Experts of a small language model: a softmax router.
Below are experts of layer 9 (counted from 0) of a mixture-of-experts language model. Rows are named router (the router's row for the expert), down (a neuron's output weights, with its number) and show model dimensions 64-127. Each number is 128 + 32 x the weight over its row's rms, rounded and kept within 0 to 255.
After each expert's rows: a language model's description of what the expert responds to; "comes before" lists some tokens at least twice as common just after its tokens as in all text. This comes from a sample of Wikipedia text that the model never trained on. Tokens count by the router's weight.

# expert 58
router [154 112 138 107 165 122 133 140 129 166 117 130 108 146 115 157 134 103  79 111 145  75 126 159 122 140 159 106 172  83 132 124 161 150  85 107  98 168 184  93 145 146 184 179 133 153  72 107 117  95 178 101 175 104 108  96 160 115 162 139 120 135 115 177]
down0 [149 113 119 114 126 116 130 102 195 106 122 134 129 132 156 120 124  96 169 162 149 109  39 109 115 152  96 163 143 117 201 182 107 123 127 170 105 158 117 123  42 136 160 174 123 133 131 116 148 174 129 172 147 153 168 107 128 140 116  99 123  84 164 153]
down1 [ 93 160  99 125 142 134 143  96 107 127 107 151 149  93 149 168 212 120 163 109 119 154 144 141 141 143 115 128 179 106 176 126 100 131  97 153  97 104 114 144 114 145  99  95 143 104  65 158 153 124 157 115 101 124 132  77 131  89 144 143  42 145 133  78]
down2 [123 117 145 111 135  98 104 155 156 123 100 157 200 107 212 105 190 130 127 140 170  52 169 142 114 117 133 153 123 178  59 104  92 153 129 102  91 113 102 131  70 111 157 195 105 114 132 100 136 124 137 201 185 116 108 126 119 171 111 102 116 132 147 132]
down3 [110 132 119  97 142 148 113 107 141 177 135 109 158  58  99 182 132 103  95 107 115  93 150 114  41 133 116 124 100 151  50 126 112 113 131 139 116  84 108 155  77 156 169 167 120 129 153 109 109 135 140 100 129 132 141 127 134 161  60 136 185 120  75  79]
down4 [116 141 132 102  67 129  80 105 111  78 133 197 177 149 147 112 133 119 120 105 106 121 158 105  99 162  47 108 107 143 125  85 188 144 113 161  93 142 183  63  91 187 148 167 114  88  79 155 112 118 146  69 157 172  77 172 134 118 132 165 129 103  80 165]
down5 [151 136 142 109  90 144 124 118 159 101 154 109 177 125 141 116 171 123  95 132 132  93 106 103 152 142 114 130  68 112  66 120 209 135 125 126 166  89  87 135 120 106 111 146 127 133   9  62 114 104  87 156 143 111 165 159 128 145 117 147 106 113 157 108]
down6 [127 100 142 139 122 109 127  86 129 125 152  99  97 140 147 157 140 145  78 127 172 125 109 117 110  97 135 130 191 145 106 128 158 164 155 102 125 132  93 170  60 103 156 101 178 109  75 148 154 153  85 162 175 100 159 143 151 113 107  66 160  59 163 144]
down7 [ 84 117  76  98 126 140 136 170 185 141 192  97 136  35 115 156 105  79 203 164 151 138  87 128 142 151 113 154 149 138 132 155 100 128 161 136 142 134 102 141 135  65 118 129 123 152 130 128 110 144 141 124 132 109 156 143 168  79 141  96 148 197 183 104]
down8 [107 127 173  88  79 147  85 172 142 148 115 159 141 133 133 125  87 135 153 167 107 126  93 167  82  76 141 106 146 158  98   9 111 111 134 130 181 156 105 125 121 102 120  94 144 158  61 116 103 129 111 155 111  99 133 152  76 143 128 114 131 131 100 101]
Description: By and prepositions. The preposition by after passive verbs or in By plus a date, along with other prepositions like under, from, via, within.
comes before: " the", " a", ":", " his", " an", " its"

# expert 20
router [162  85 138  94 173 157 148 138 117 149 127 146  93 146 135 162 125  92  81 100 170  92 110 154  99 168 181 128 155  58 113 127 171 143  97 114  98 160 165 112 161 151 163 159 143 138  58 122 108 100 149 124 161 118 101  76 152  99 169 117 133 130 103 167]
down0 [110 167 141 168  76 138  80 131 187 145 176 163 107 174 160 128 117 118 199 135  97 107 102 130 185 153 118 115 158 100 134  95 184 118 120 103 150 172 140 114  92 182 158 167 114 137 104 136 152 107  70 185 176 179 152 101  84 103 158 139 128  79 129 119]
down1 [ 97 134 156 143 162  80 153 106 132 126  90 152 127 148 156 144 179 137 119 165 113 113 102 129 130 161  73  90 123 119 179 115 183 125 133 151 113 198 143  98 162 122  74 178 123 132 105 106  98 115  75 165 159 136 152  83  98 122 126 156  95 164 138 120]
down2 [ 88 111 141 118 103 170 109 131 155 134 119 178 107  95 176 145 142 150  83 135 119  96 128 137  84 157 163 208 117 177 125  98 170 154 124 113 156 129  84 160 112 157 168 180 196  75  93 109 161 146 142 228 172 101 114 132 151 152  68 135  84 132 157 112]
down3 [134 135 130 128 138 151  87 124  97 119 137 130 175  71 132 191 121 134 127 142  71 151 119 114  97 152 112 165 100 149 127 137 198  38 111 101 171  87 104 119 139 177 101 121 136  87 133 125 137 130 156  90 121  58 174 108 161 155  88 110 193 140 138 107]
down4 [123 157 142 145 149 147  97 136 128 102 103 103 171  93  94 115 141  82 135 112 137 140  99 109  71 104  46  73 116 178 158  94 146  91 129 155 147 172 167 115 129 115  76 188  78  91  90 109  92 110  48  80 151 143  61 147 115 133 124 154 131 101  48 123]
down5 [ 51 145 167 102  75 176 115 159 136 130 123 134 200 143 167  95 153 151 152 127  86 120 109 124 158  84 128 212 141  95 101 160 178 132 118 118 132 101 120 117 148 138 152 151 106 144  42 110 160 124 109 123 124 111 176 122 150 151  78 167  92 132 131 129]
down6 [113 121 136 142 131  79 105  55 126 136 188 132 145 150 125 164 131 131  96  89 133  79 135 136  93 102 132 128 171 162 173 107  69 130 122 116 139 130 119 144 109 135 127 136 105 176  90 105  84 141 121 115 149 119  88 159 155 129 121 118  96 118 141  94]
down7 [145 168  78 108 127 102 148 134 176 130 145 179 181  90 173 222 107 105 187 143 117 156 100 103  96 217 129 147 148 146 101 125 152 124 129 136 151 176 141 138 144 113 102  88 124 151 165 156 130 166 118  66 184 130 161 117 154 107 172  88 169 148 182  83]
down8 [ 99 157 151 124 107 115 124 140 153 171 118 194 117 200  91 126 100 148 111 133 138 113 133 158  77 113 167 103 147 166 103  34  94 163 145 124 131 179 118 169  93  93 122 131 105 127  49 104  67 116 135 107 151 106 170 183  92 179 131 126 115 184 118  80]
Description: Dates and award results. Month names in dates, abbreviated months like Nov and Oct, and award-outcome words like Nominated and Won in filmography lists.
comes before: " ", " |", ":", "\n", ".", "0"

# expert 13
router [157 102 153 105 174 162 140 143 106 158 113 160 110 154 131 156 122 100  86 115 141 107 101 151  97 152 161 117 158  78 142 144 174 165  78 113  91 147 155 117 170 169 192 169 153 138  64 112 124 100 174 130 155 148  83  89 176  96 163 111 148 137  97 142]
down0 [100 173 175 183  69 112 124 110 173  87 102  80 130 143 123 155 134  80 153 158 121 174 123 143 148 180  84 153  82 151 179 116 130 104 128 151 154 169 119 106 118 149 131 144 143 132 149 124 112 153  92 118 191 172 192 128 110  90  96 155 146  90 141 129]
down1 [127 133 143 109  63  71 169 102 159  95 123 101 138 129 136 188 149 181  86 193  95 190  74 159 185 138  54 132 125 109 173 129 156 159 128 154 128 145  98 120 170 172 114 158 165 120 122 143 103 135 157 155 157 151 167 124  99  60 133 158  95  81 137 132]
down2 [147  79 111 139 126 163 103 153 113  97  82 154 178 131 146 111 119 135 124 163  86  94  99  94  68 101 162 143  84 176 100  65 118 187 161 106 123 141 104 140 111 128 132 177 162 160  98 165 121 131 114 193 177 128  53 118 122 115 122 136  80 131 133 154]
down3 [115 160 109 121 110 135  90 168 109 148 143 183 129 136 105 136 209 157 108 115  74 142 144 123 121 141  94 150 101 143 102 137 167 109 120  77 118 101 105 133  85 128 104 195  98  88 112 113 134 148 161 137  90 121 184 144 127 132  88  79 149 135 152  87]
down4 [121 108  81 113 133 156 147 131  94 152 104 106 143  73 125 116 140 128 123 163 118 110  79 163 116 120  63  70 165 108  88 120 116 173 113 135 104 109 145 129 106 188 162 126 134 102 109 176 180  94 131  75 134 149  54 110  65 113  84 192 121 103  99 145]
down5 [ 87 128 174 142 148 178 134 118 119 154 126  96 195  90 135  87 131 129 124 150 133 107 183 132 157 158 153 130 105  92 103 176 166 132  98 112  85 159 165 117 138 138 143  86 101 147 120 129 140 101  93 100 148 173 154 179 148 138 138 120 108 152 162 118]
down6 [101 149 116 182 142  87  98 147  93 185 168 141 127 128 155 149  79  94 144 122 108 160 138 171  59 129 178 115  87 153 130  75 143 188 109  89 167 130 109 121 123  77 115 131 162 109  94 127 116 148  86 120 212 119  94 158 135 141 147  74 142 100 127 125]
down7 [ 87 155 123 118 115  99 108 133 206 120 146 132 141  65 109 152 142 149 199 168 182 133  94 128 141 182 140 143 101 124 190 130 121 191 157 136  89 199 151 137 101 149 117 128 162 150 169 195 114 130 129 153 152 115 153 125 121 120 146 159 141 135 163  88]
down8 [ 80 162 195 112 103 120 126 104 138 109 110 183 104 144 120 131 183 157  91 114  88 109 139 150  78 108 160 127 144 145 110   0 150 125 139 124 105 171 148 136 122 123 170 134 148 156  36 114  67  68 116  98 132  99 121 141 121 133  95 142 135 181 105 104]
Description: Subordinating conjunctions. Clause-linking words after a comma or period, such as as, but, while, when, if, although, who, where.
comes before: " the", " he", " a", " they", " well", " it"

# expert 37
router [183 103 135  92 192 179 151 140 100 152 128 153  98 157 116 147 115  96  94  90 161 105  81 177 119 167 164 153 161 100 125 133 189 149  90  88 120 167 165  91 137 157 187 167 145 137  47 114  86  72 176 145 181 107 122  87 170  90 187 108 158 128 110 172]
down0 [100  84 114 112  76 104 147 128 156 102 150 122 171 121 108  86 127  93 155 169 130 152  98 142 136 176 118 157 143 118 244 113 166 178 163 139 122 152 124 157 105 156 195 155 104 116 125  76 145 164 133 123 136 182 116  48  78  96 129 155 155 116 127 139]
down1 [145 170 110 143 109  96 135  98 159 108 115 123  93 170 141  87 139 107  88 158 162 142 111  84 130  99 126  74 128 123 217  95 159 146 102 195 126 106 122 157 173  90 111 162 199 118  93 117 137 144  64 239 134 149 126 138  99 124  81 141  63 148 134 154]
down2 [ 88 207 143 103 132 170  58 121 147 163 123 147 158 126 104 133 119 155 103 143 109  97 139 119 135 145 137 139  55 175 120  85 143 116 135  86 194 123 104 110  96 119 138 213 152 121 144 107 122 162 121 167 185 146  76 161  74 155 126 120 129 162  86 108]
down3 [135 151 105  84 160 128 107 155 153 104 151 116 145  66 120 141 120 150  87 131 124 106 114 120 118 141 129 132 135 145 129 203 143 154 109 163 101 107  74  72 137 199 145 198 133 152  80  65  86 141 167  82 191 130 147 128 171 123  89 147  95 165 114 175]
down4 [148 167 208 132 152 185 126  76 138 120  90 156 184 153 137 123 112 133 140 121  52  77 130 101 106  39  84 120 179 161  99  32 122 130 113 120 134  94 167 133  72 116 147 152 134  94  83 156 146 100 121  88 125 151 114 141 107 147 151 192  91 104  75 134]
down5 [116 130 213  83 146 177 161 134 141 114 152  69 146  99 137 168 122 147 101 147 100  99 174 150 149 118 136 124 116 111 113 133 159 143  89 130 191 127 147 185 146  97 133 165 153 118  34 135 173  76 105  90  91 137 194 177  85 128 127 140  75 166 105 151]
down6 [116 106 147  87  97  88 215  63 151 151 119 107 115 153 163 123  77 116  92 137 104 151 179 161 126 118 109  83 111 106 168 122 122 117 168 139 172 141 126 121 123  85 102 145 157 168 103 128 110 125 123 142 123 104  93 106 135 134 122  79 121 105 147  91]
down7 [176 141  97 139 101 124  86 155 234 112 157 128 168  69 119 110 128 132 186 141 134 139  94 119 123 177 128 124 151 165 137 144 117 158 155 148 132 128  83 122 162  94  62  91 106 147 109 120 130 188 128 119 160 124 122 124 107  99 157 146  88 180 180  73]
down8 [ 85  65 165  98  83 144 167 143 188 156  89 132 155 143 126 109  97 110 116 126  94  59 150 125 107 100 113  97 119 170 103  30 156 158 159 169 166 134  97 120 158 108 102 191 126 192  55 157 150 138 118  87 136 103  93 117  90 173 141  97 138  97 130 116]
Description: Make/take verbs, table separators. Light verbs like make, made, took, gave, provide, plus commas, dashes and pipes between numbers in dates and tables.
comes before: " ", " a", " the", "6", " been", " his"

# expert 57
router [186 108 160 103 149 153 156 130 117 151 108 140 105 163 145 149 124  86  91 124 191  81 122 166 114 161 157 123 144  72 157 128 189 152 104  99  97 160 161 125 151 145 169 183 145 152  55 137 126 114 169 146 166 131  77  91 139  93 157 115 120 122 114 164]
down5 [ 65 170 222 123 172 199 124  89 114 128 142  61  89 101 135 143 177 152  98 113 178 130 180 111 193  78 161 116  60 137  93 117 157 123 142 124 118 153 126 193 134 136 146 172  97 137  67  99 156 137  93 161 129 113 160 138 133 115  70 127 129 141 114 137]
down6 [113 131 130 122 100  35 118  94 124 133 162 101 104 131 118 157 111  77 145  89 182 135 148 152 105 205 103 129 120 102 113 138  69 129 210 110 143 106 118 134 113 100 120 166 104 173  99  69  94 131 162 121 153 119 103 158 136 110 150 126 106 128 175 103]
down7 [ 94 172 130 117 168 117 155 117 153 135 220 110 166  76 111 160 180 152 123 139 147 166 115 190 133 151 147 156 104 108 137 135  85 147 167 107 138 168 103 104  48  80 132 151  83 167 192 147 111  96 117 153 181 158 126 107  75 123 103  99 107 149 132 132]
down8 [118 177 141 113 131 127 129 139 130  91  96 167 113 182 121  99 135 115 165  95 105  96 181 168 113  91 121 115 159 113 112  24 151 142  93 118 130 116 148 148  86 143 125 110  94 140  79 118 103 130  73  86 117 170 142  96  91 162 138 111 158 145 137 118]
down9 [148  89 106 134 136 145 141 126 115 119 111 154 198 125 173 103 131 153 208 123 100  53 120 108 125 147 111  98 179 148  69  88 151 136 164 156 106 169 131 158 126 118 138 207 160 131  98  60 146  89 111 122  87 134  81 127 143 174 121  89  80 127 124 126]
down10 [180 112 120 121  90 179  72 166 153  89 172 144 143 131 134 113 129 195 173 173  98 126  97  97 115 136  74 110 124 113 103  79 178 131 172 154 169 160 162 122 128 132  89 143 129 174  53 136 175 107  76  98 143 126 173 141 166 128 186 196 100 119 162 106]
down11 [178 117 118 151 155 114 137  88 120  99 119 101 137 137 187 145 117 171 200 181 139 111 161  60 135 117 118  81 134 149 125 150 139 139 156 154 129 128 139 164 164  98  90 117 140 157 122  65 174 144 139 160  79 165 143 183 119 139 117 156  73  87 184 127]
down12 [136 122 107 102 105 165 100 131 101 170  79 182 136  65  61 104 118 188 101 105 152 117 161  98 184 132 187  92 154  95 106 129 148 139  76 183  98 120 186 141 122 146 180 109 168 162  83  97 145 142 131 151 140  58 109 178  66 100 211 124 116 151 114  77]
down13 [ 92  96  93 171  68 169 137 159 130  98 150 187 141 107 144 114 184 142 135 161 115 102 133  33 139 176 121 170 138 105  84 104  80 131 113 134 179  98 129  95 123 145 112 180 162 165 118  97  76 192 153  89 120 131 113  97 113 147 146 139 175 140 127  70]
Description: Pronouns and life events. Possessive and object pronouns his, her, him, their, and life-event verbs like died, returned, resigned, retire in biographies.
comes before: " to", " in", ".", " from", " by", " on"

# expert 43
router [191 116 129 105 163 158 135 131 113 178 105 167 100 154 130 128 124 113 103 105 181 101 102 172 126 167 165 103 169  68 163 152 160 133  77 117 115 160 159  96 168 153 163 142 137 126  45 143 114 102 135 136 174 122  73  80 154  87 163 142 167 126 114 170]
down0 [102 128 141 155  79 106  90  85 144 153  90 129 118 134 124 111 112 144 172 121 121 154 112 102 132 157 101 147 124 115 227 138 179  95 157 133 166 130  96 189 110  77 147 163  76 158 119  96 150 157  62 132 178 123 178  97 101 139 146 155 134 108 209 121]
down1 [103 149 144 191  93  63 141  96 140  85 120 132 148 101 106 180 186 141 152 139 102 161  97 145 133 149  95 147 161  73 188  76 159 147 105 134 136  49 108 182 141 110 113 141 176 117  75 111  83 138 115 122 106 144 134  90 143 128 137 132  70  83 128 160]
down2 [ 86 112 118 120  96 132 168 155 182 170 109  96 122 121  93 149 127 162  63 136 138  69 150  88 127 142 175 140  92 129 109 100 123 137 151 104 111 108 144 104  76 119 123 176 113 140 152  89  91 145  60 162 150  63 116 124 151 159 131 104 114 146 133 100]
down3 [171 135  92  88 105 155 100 125 104  98 116 158 143  68 125 119 203 189 126 143  89 124 117 137 112 132 135 165 117 135 156 178 147 131 104 105 119  91 124 150 101 162 107 190  85  61 101 117 147 191 168 115  99 178  70  95 135 153 104  35 128 131  81 124]
down4 [128 152 139 103  87 152 114  65 123  67 144 146  95 143 164 122 175  62 142  92 105 132  94 126 112 141  20 108 129 161  36 104 150  98 102 118 113  93 101 129  81 142 158  97 128 105 115 128 131  64  94  59 140 135 118 128  77  85  56 141 132  76 108 166]
down5 [ 96  85 205  97 126 153 102 129 162 121 140  67 167 106 133 170 181 118 121 162 131  95 116  97 160 133  69 133  95 111  36 159 204 115 128 125 133 123 130 116 133 164 130  94 162 128  41 134 154 137 108  76 162 138 139 140  87 108 113 202 130 161 130 137]
down6 [110 155 162 105 136 127 129 129 160 180 149 117 106 136 155  95  97  60 120 122 153 100 126  99 129 120 125  78 179 126 144 142  87 120 124  85 106 191 143 117  88  94 174 194 128 117  74  94 120 115 111 106 108 117 110 148 155 128 103  80 115  69 135  93]
down7 [118 181 142 117 141 106 149 142 183 139 179 137 150  73 158 155 104 148 171 133 103 158 132 145 143 127 145 135  89 162 135 156  77 208 127 119 172 179 125 160 113 141  63 153  51 148 114 143 158 151 150 132 154 136 176 106 185 141 204 100 127 141 154 118]
down8 [114 110 132 132 107 125 112 175 162  84  83 179 151 184  95  91 115 106 133  91  90  95 117 162  98  88 117 116 196 157  78   8 101 105 112  83 111 160 113 106  87 114 163 178 109 143  69 152  91 119 108 118 100 125 122 149  96 121  98  72 150 163 145 135]
Description: List coordinators. "and", "or", "nor" and commas joining parallel words or phrases within lists, such as recording and preserving, slides, including.
comes before: " and", " the", " including", " a", " but", " which"

# expert 36
router [177 102 128 102 172 168 140 166 115 154 126 146  99 150 124 161 133 112  91 105 138  74 100 142  94 163 181 104 144  66 130 111 171 145  97 106 113 167 189 106 130 139 182 169 160 148  88 146 124 105 158 113 188 137  89  96 143 125 166 115 169 136 102 178]
down0 [133 114 126 129  76 115 103 173 221 153  89 108  94 137 105 104 159 119 145 152  80 181 130 131 150 175 103 143 131 116 198 176 156 117 140 153 160 132 134 146  73 146 150 127  86 128 146  62  85  68 123 159 160 162 133 115 118 121 180 123 112  71 177 137]
down1 [160 156 104 122  98 119 168  66  67  78  72 116 105 110 155 169 196 148 157 157  87 140 133 145 126  98  67 129 166 151 162 101 105 117 160 132 133 122 125 152  90 114 151 122 169 153 105 131 122 117 105 123  92 201 109  80 101  94 126 156 116 131  97 137]
down2 [104 126 155 130 109 125  87 121 125 147 112 166 160  88 117  96 120 143 156  98 136 124 138  79  93 133 117 132  45 172  71 138  77 135 129 139  84 137 154 136 163 154 143 175  96 175 150 174 134 151  69 181 150 122  74 161 103 155 119 106  61 107 128 150]
down3 [160 108  93  81 133 101  69 143 105 113 119 132 169 103 119 146 122 185 105 170  94  99 144 129  92 142 123 108  93 115  95 132 143  78 123 185 187  92 137 108  90 141 143 162 140 156  92  89  92 135 197 142 143  90 129 172 127 150 130 103 201  69  99 194]
down4 [155  98 156 147 127 179 111 150 133 117 175 124 157 127 118 147 152  65 171  67 177 154 118  95 161 131 123 164 162 100  67  88 107  97 118 116 107 160 166 113 136 140 110 150 124 139 101 161 111 140  92 127 128 133 124 164 155 118  71 109 141 123 119 158]
down5 [123 104 138 115  72 185 127 160 140  97 160  91 166  90 133  96 130 104 111 117 156 101  97 128 167 124 156 116  58 107  60 115 118 106 164 102 112 107 164 189 130  92  91 194 126 119  64 105 175 119 115 123 121 113 126 156 115 169 127 168  98 165  99 136]
down6 [111 127 155 101 128  93 156  75 112 138 146 100 171 162 109 127 119 108 125 141 157 136 167 106  92 130 188  78 164  97 158 124 138 148 117 115 116 160 112 157  98 160 144 142 125 192  37 106 157 159 118 175 151 115 104 118 105 132 102  65 109 142 147 107]
down7 [127  62  98 127 142 135 109 155 185 107 157 143 140  40 153 167 107 106 145 135  74  96 154 122 118 144 103  81  39 127  45 125 170 135 166 160 206 167  94  76 104  66 117 100 111 151 145 109  98  93 106  88 142 150 182 101  87 121 156  97 113 133 170 142]
down8 [ 90 142 136 133  98 145  70 144 157 104 136 111 155 196 139  87 104 160 135 160 121 125 139 140  78 121 136 123 160 131 122   0 108 137 159 113 134 145  96 128 108 130 120 116 161 169  31 150  61  83 105 152 161 118 116 152  78 105 144 122 148 143  94 109]
Description: Location prepositions, place starts. The preposition at or near before a place, and first words of place names like San, Los, Fort, New.
comes before: " the", " Angeles", " least", " Francisco", " York", " Diego"

# expert 26
router [182  95  96  67 177 161 146 160 115 132 116 138  66 156 138 138 135 120  98 124 136  95 105 156  95 173 172  93 152  59 138 145 195 114  94 129 111 154 135  95 161 161 189 153 145 150  55 121  97 103 160 131 149 111  90  82 153  87 171 108 141 124  76 154]
down0 [136 142 101 199 101 162 120  90 152 101  82 118 138 168 137 126 146 125 176 152  98 153 122 150 202 114  95 156 128  40 180 149 175 147 169 142 131 143 164 125  91 132 152 145 102 134 133  84 110 105  64 103  93 167 174  94  65 110 141 164 116  44 121  97]
down1 [182 113 140 173 129 134 142  86 106  71  93 143 181 123 162 103 158 132 136 124 163 155  75 101  92 144  86 140 145 135 167  87 201 139  92  94  87 163 149 160 103 137  83 159 107  74 116 140 139 120 150 169 113  99  91 140 140 142  73 168  81 111 121 143]
down2 [114 125 108  58 118 197 147  67 129  69  92 141 170  95  65 117 136 101 106 191 143  90 120 121  95 141 152 137 100 159 131 128  70 187 139 110 105 154  46 102 148 103 133 168 121 178 136 156 116 122 156 202 170 154  97 135 156 108 105 103 132 115 123 185]
down3 [145 102 118 132 149 160  96 119  99 128  98 158 177 115 158 106 150 153  93 158  95 132 124 114 140 144  90 139  61 171 108 167 141  91 127 127  90  62 111  99  81 111 175 165 164 143  93  73 112  94 165  68  92 101 118 103 117 147 161 150 141 154  70 164]
down4 [116 111 100 118 148 119 105  58  54  49 141 115 187 114 151  90 172  88 176  86 137 118 107 172  68 178  93 158 132 116 122  67 136  60 156 114 135 130 158 129  90 140 146 115 180 148 107 122 147 136  72  95 154 152 115 156 106 130  68 146 133 118  92 191]
down5 [118 130 170 127 178 234 133 171 112 106 127 113 110 113 154  64 147 110 102  98 128  83 201 113 164 143 118 124  74 115  86  96 155 136  81 141 146  85 125 153 136 193  97 168 124 188  34 141 201  98 125 122 118  97 131 139  97  88 141 104 118 146 111  69]
down6 [119 126 132  50 122 123 100  95 110  87 135 118 114 145 100 104  98  78 115 122 124 137 125 170  89 131 102  89 185 128 157  96 106 142 159 174 101 123 103 164 125 118 144 161 125 157  83 128 127 174 194 167 152 111 127 145 131 115  91  98 115  80 149 130]
down7 [136 124 150 140 121  58 159 172 190 168 191 132 102  94 128 152 127 119 160 104  83 131 130  48 137 135 110 133  68  92 125 134 146 121 146 121 133 144 191  90 138 115 105  98 126 199 125 162 121 172 127  92 151 134 128 124 126 109 150  93  99 170 178  97]
down8 [105 146 134 119 139 198 129 137 143 136 150 130 145 148 143 158 112 136 109  98 142  98 137 134 136 100 150  90  89 190  69   0 112 121 121 100 154 184 126 143 142 103 130 134 135 228  65  93 132  93  79  30 113  91 114 121 121 129 136 125 167 176 113 115]
Description: Comparison and tendency words. General-statement words in expository prose, such as tend, vary, rather, less, refers, or, and similar.
comes before: " to", " as", " in", " on", " than", " the"

# expert 24
router [175 113 162 118 154 146 169 136 110 140 122 157  88 148 104 169 138  99  99  95 175  90  92 144  87 150 175 108 162  86 139 111 165 176 106 123 101 161 159 100 150 135 168 153 145 117  77 134 134 131 154 142 151 135  86  81 160  96 162 124 115 118  79 176]
down0 [102 153 123 142 102 103  88  91 152 133 127 126 125 175 180  84 144 136 158 121  98 165  99  77 105 120  94 147 132 123 210 171 163 134  97 156 137 187 123 142  85 172 123 152 100 169 144 134 109 160 138 142 170 152 111  80 151  98 130 111 105 115 132 143]
down1 [109 147 130 113 139 145 158  75 126 163 122 169 160 132 119 179 137 163 100 176  94 151  80 159 168  86 114 124 130 133 165  84 144 126 149 117 124 165 117 159 137 118 141 117 162  83  91 114  70  99  77 126 139 168 115 110  55 102 173 192 110  87 175 162]
down2 [ 68 136 119  98 111 145 148 120 110 145 139 130 167  46 165  77 148 130 112 181 144  88 135 121 118  97 137 104  97 114 111  93 134 138 135 138  91 120 122 152  84 138 140 158  96 162 195 142 107 120 129 162 176 135  81 149 150 130 138  60  87 104 145 103]
down3 [158 144  66 129  78 187 112 143 135 140  98  89 144  86 127 123 129 113 126 136  72  80 172  97  78 114 113 151  84 111  79 188 183 115 136 104 205  63 127  94 121 185 167 166  83  97 108 114  88 134 142  62 126 148 147 141 166 130  83 145 198 148 106 141]
down4 [117 143 116 153  73 137  87 120 115  85 111 141 117  78  69 103 205 122 171 116 152 104 163 124 151 120 132  89 147 116 127  97 121 117 106 131  96 117 173 134 111 158 133 160 120 112  83 124 148 101  85 107  70 140 102 165 144 171 154  94  58 138  67 121]
down5 [116 179 184 146 121 186 103 125 139  91 122 107 100 126 175 139 143 108 135 103 150 135  91 167 128 124  56 129  79  86 108 174 171 180  99  94 122  73 130 158  97 144  91 107 108 141  74 107 110 146  71 107 127 156 179 135 133 130 137 163 113 145 165 108]
down6 [106 111 123 117  71  85 193  61 148 173 158 120 134 141 141 171 134 131 135  97 165 112  95 163 149 109 130 122 146 137 138 137  69 133 188 142 132 122  93 192 133 143 153 128 137 137 120 111 143 146 154 134 170  79 102 117 126 104 103  99 127 115 192 127]
down7 [ 89 157 154  92  90  85 105 169 174 128 119 132 111  46  82 144 131  89 183 107 109 138 145 141  99 175 165  67  84 123 104 107 169 182 170 113 114 153 144 131 154 146 105 107 102 150 144 140 164 161 101 119 159  95 136  82 145  91 164  97 146 179 156  75]
down8 [ 50 119 148  85  91 164 131 169 158 121  66 175 141 136  91  93 128 103 152 159 107  77 169 177  61 129 143 151 145 157 115  32 113  99 165 139  86 145  93 165  85  65 102 156 107 169  56 125  61  70 142  69  98  67 137 158 124 138 133 157 129 166 126 151]
Description: Occupation and role nouns. Job or role nouns describing people in biographies and lists, such as politician, footballer, director, editor, professor, attorney.
comes before: " of", " and", ",", " (", "\n", " in"

# expert 42
router [165 112 143 104 183 147 146 155 118 160 118 153  79 164 121 161 133 101  78 116 167  72 119 161  96 155 179 117 135  76 116 130 170 138  91 118 105 172 166 110 146 140 159 166 160 144  53 116 107 107 147 144 174 134  90  86 162 103 175 119 151 120  98 171]
down0 [ 96 155  58 145  83 124  73 194 155 125 137 162 164 136 156 126 175  67 200 133 132 141 104 130 159 128 126 144 129 170 189  90 191 104 187 120 150 180 136 149  82 148 126 152 134 113 119  97 155 120 137 175 118 131 130  87  74  71 105 137 126  90 167 142]
down1 [104 110 115 148 147  92 163  57  76 124  89  98 153  99 118 184 179 163 142 169 130 154  77 141 184 145 118 138 155 126 191  73 151 170 157 187 128 141 128 176 152 130 156 118 176  83  75 128 134 119 111 140  84 106 129 105 127  48 141  94  98 122 121 164]
down2 [165 137 130 163 157 115 148 122 167  40 101 129 179  78 180 137 100 134 136 128 176  59 112 114  73 130 164 133  87 126 106  95  91 180 107 127 143 135 114 136 137 144 137 196 149 136 135 144 144 105  71 172 186 100 131 124 152 175  72 135  99 123 145 121]
down3 [101 119 105  86 168  95  84 106 140 143 145 115 135  74  93 214 158 128  89 171 107 166 153 126  93 131 120 174  88 106 131 211 158 103  99 114  97 117 140  56 107 165 141 206 123 107 135  31 121 159 114 132 143 151 150 121 180 161 126 153 187 131  98  99]
down4 [109 152 123 136 156  95  78  55 136 100  84 130 146  98 113 134 210 119 129  88 162  51 123 152 117 155 103  97 114 145 132  68 137 128 115 170 138  98 150  91 123 177 166 152 146  86  64 184 120 126  69 169 162 151 115 136 152 126 104 169 107 106  57 146]
down5 [ 93 134 149 101 161 119  89 148 115 133 123  67 138  71 132 179 146 147 126 170 117  60  97 124 174 111  95 140  92  61 165 109 179 103 120 171 106 123 162 124 180 149 159 126 117 162  67 146 155 137  81 150 167 135 161 137 120 118 130 135  91  73 149 150]
down6 [ 91  84 109  97 137  78 178 117 123 184 162 148 122 157 117 158 119  85 135 109 118  97 135 179 104 135  96 119 140 141  97 112 122 153 148 120 105 156 123 186 130 148 161 118 146 149  33  85 119 148  97 179 133  97 100 105 149 100 110  52 118  70 146 105]
down7 [ 78 166 103 143  82 103 104 137 195 121 173  91 175  46 134 117 181 106 179 153 103 157 146 129 116 235 147  90 111 100 141 115 121 163 158 151 115 153 137 103 167 107 144 114 113 136 217 185  92 142  86  96 127 132 157 151 154  84 122 145 129  94 170  91]
down8 [ 76 127 166 108 118 143 126 129 178 163 137 112 132 195  87  83 129 140 121 116 129  74 117 147  75 138 103  98 163 212 107  19 123 107 133 107  95 119 122 169  71 104 152 114 135 164   0 116  79 114 122 118 115  93 102 151  81 145  68 133 148 102 118 106]
Description: Table cell contents. Tokens inside table cells and lists, such as separators, counts, vehicle or product names, ESPN, Chevrolet, Flying, low-floor.
comes before: " |", ";", " RAF", " Group", " Sweden", "arya"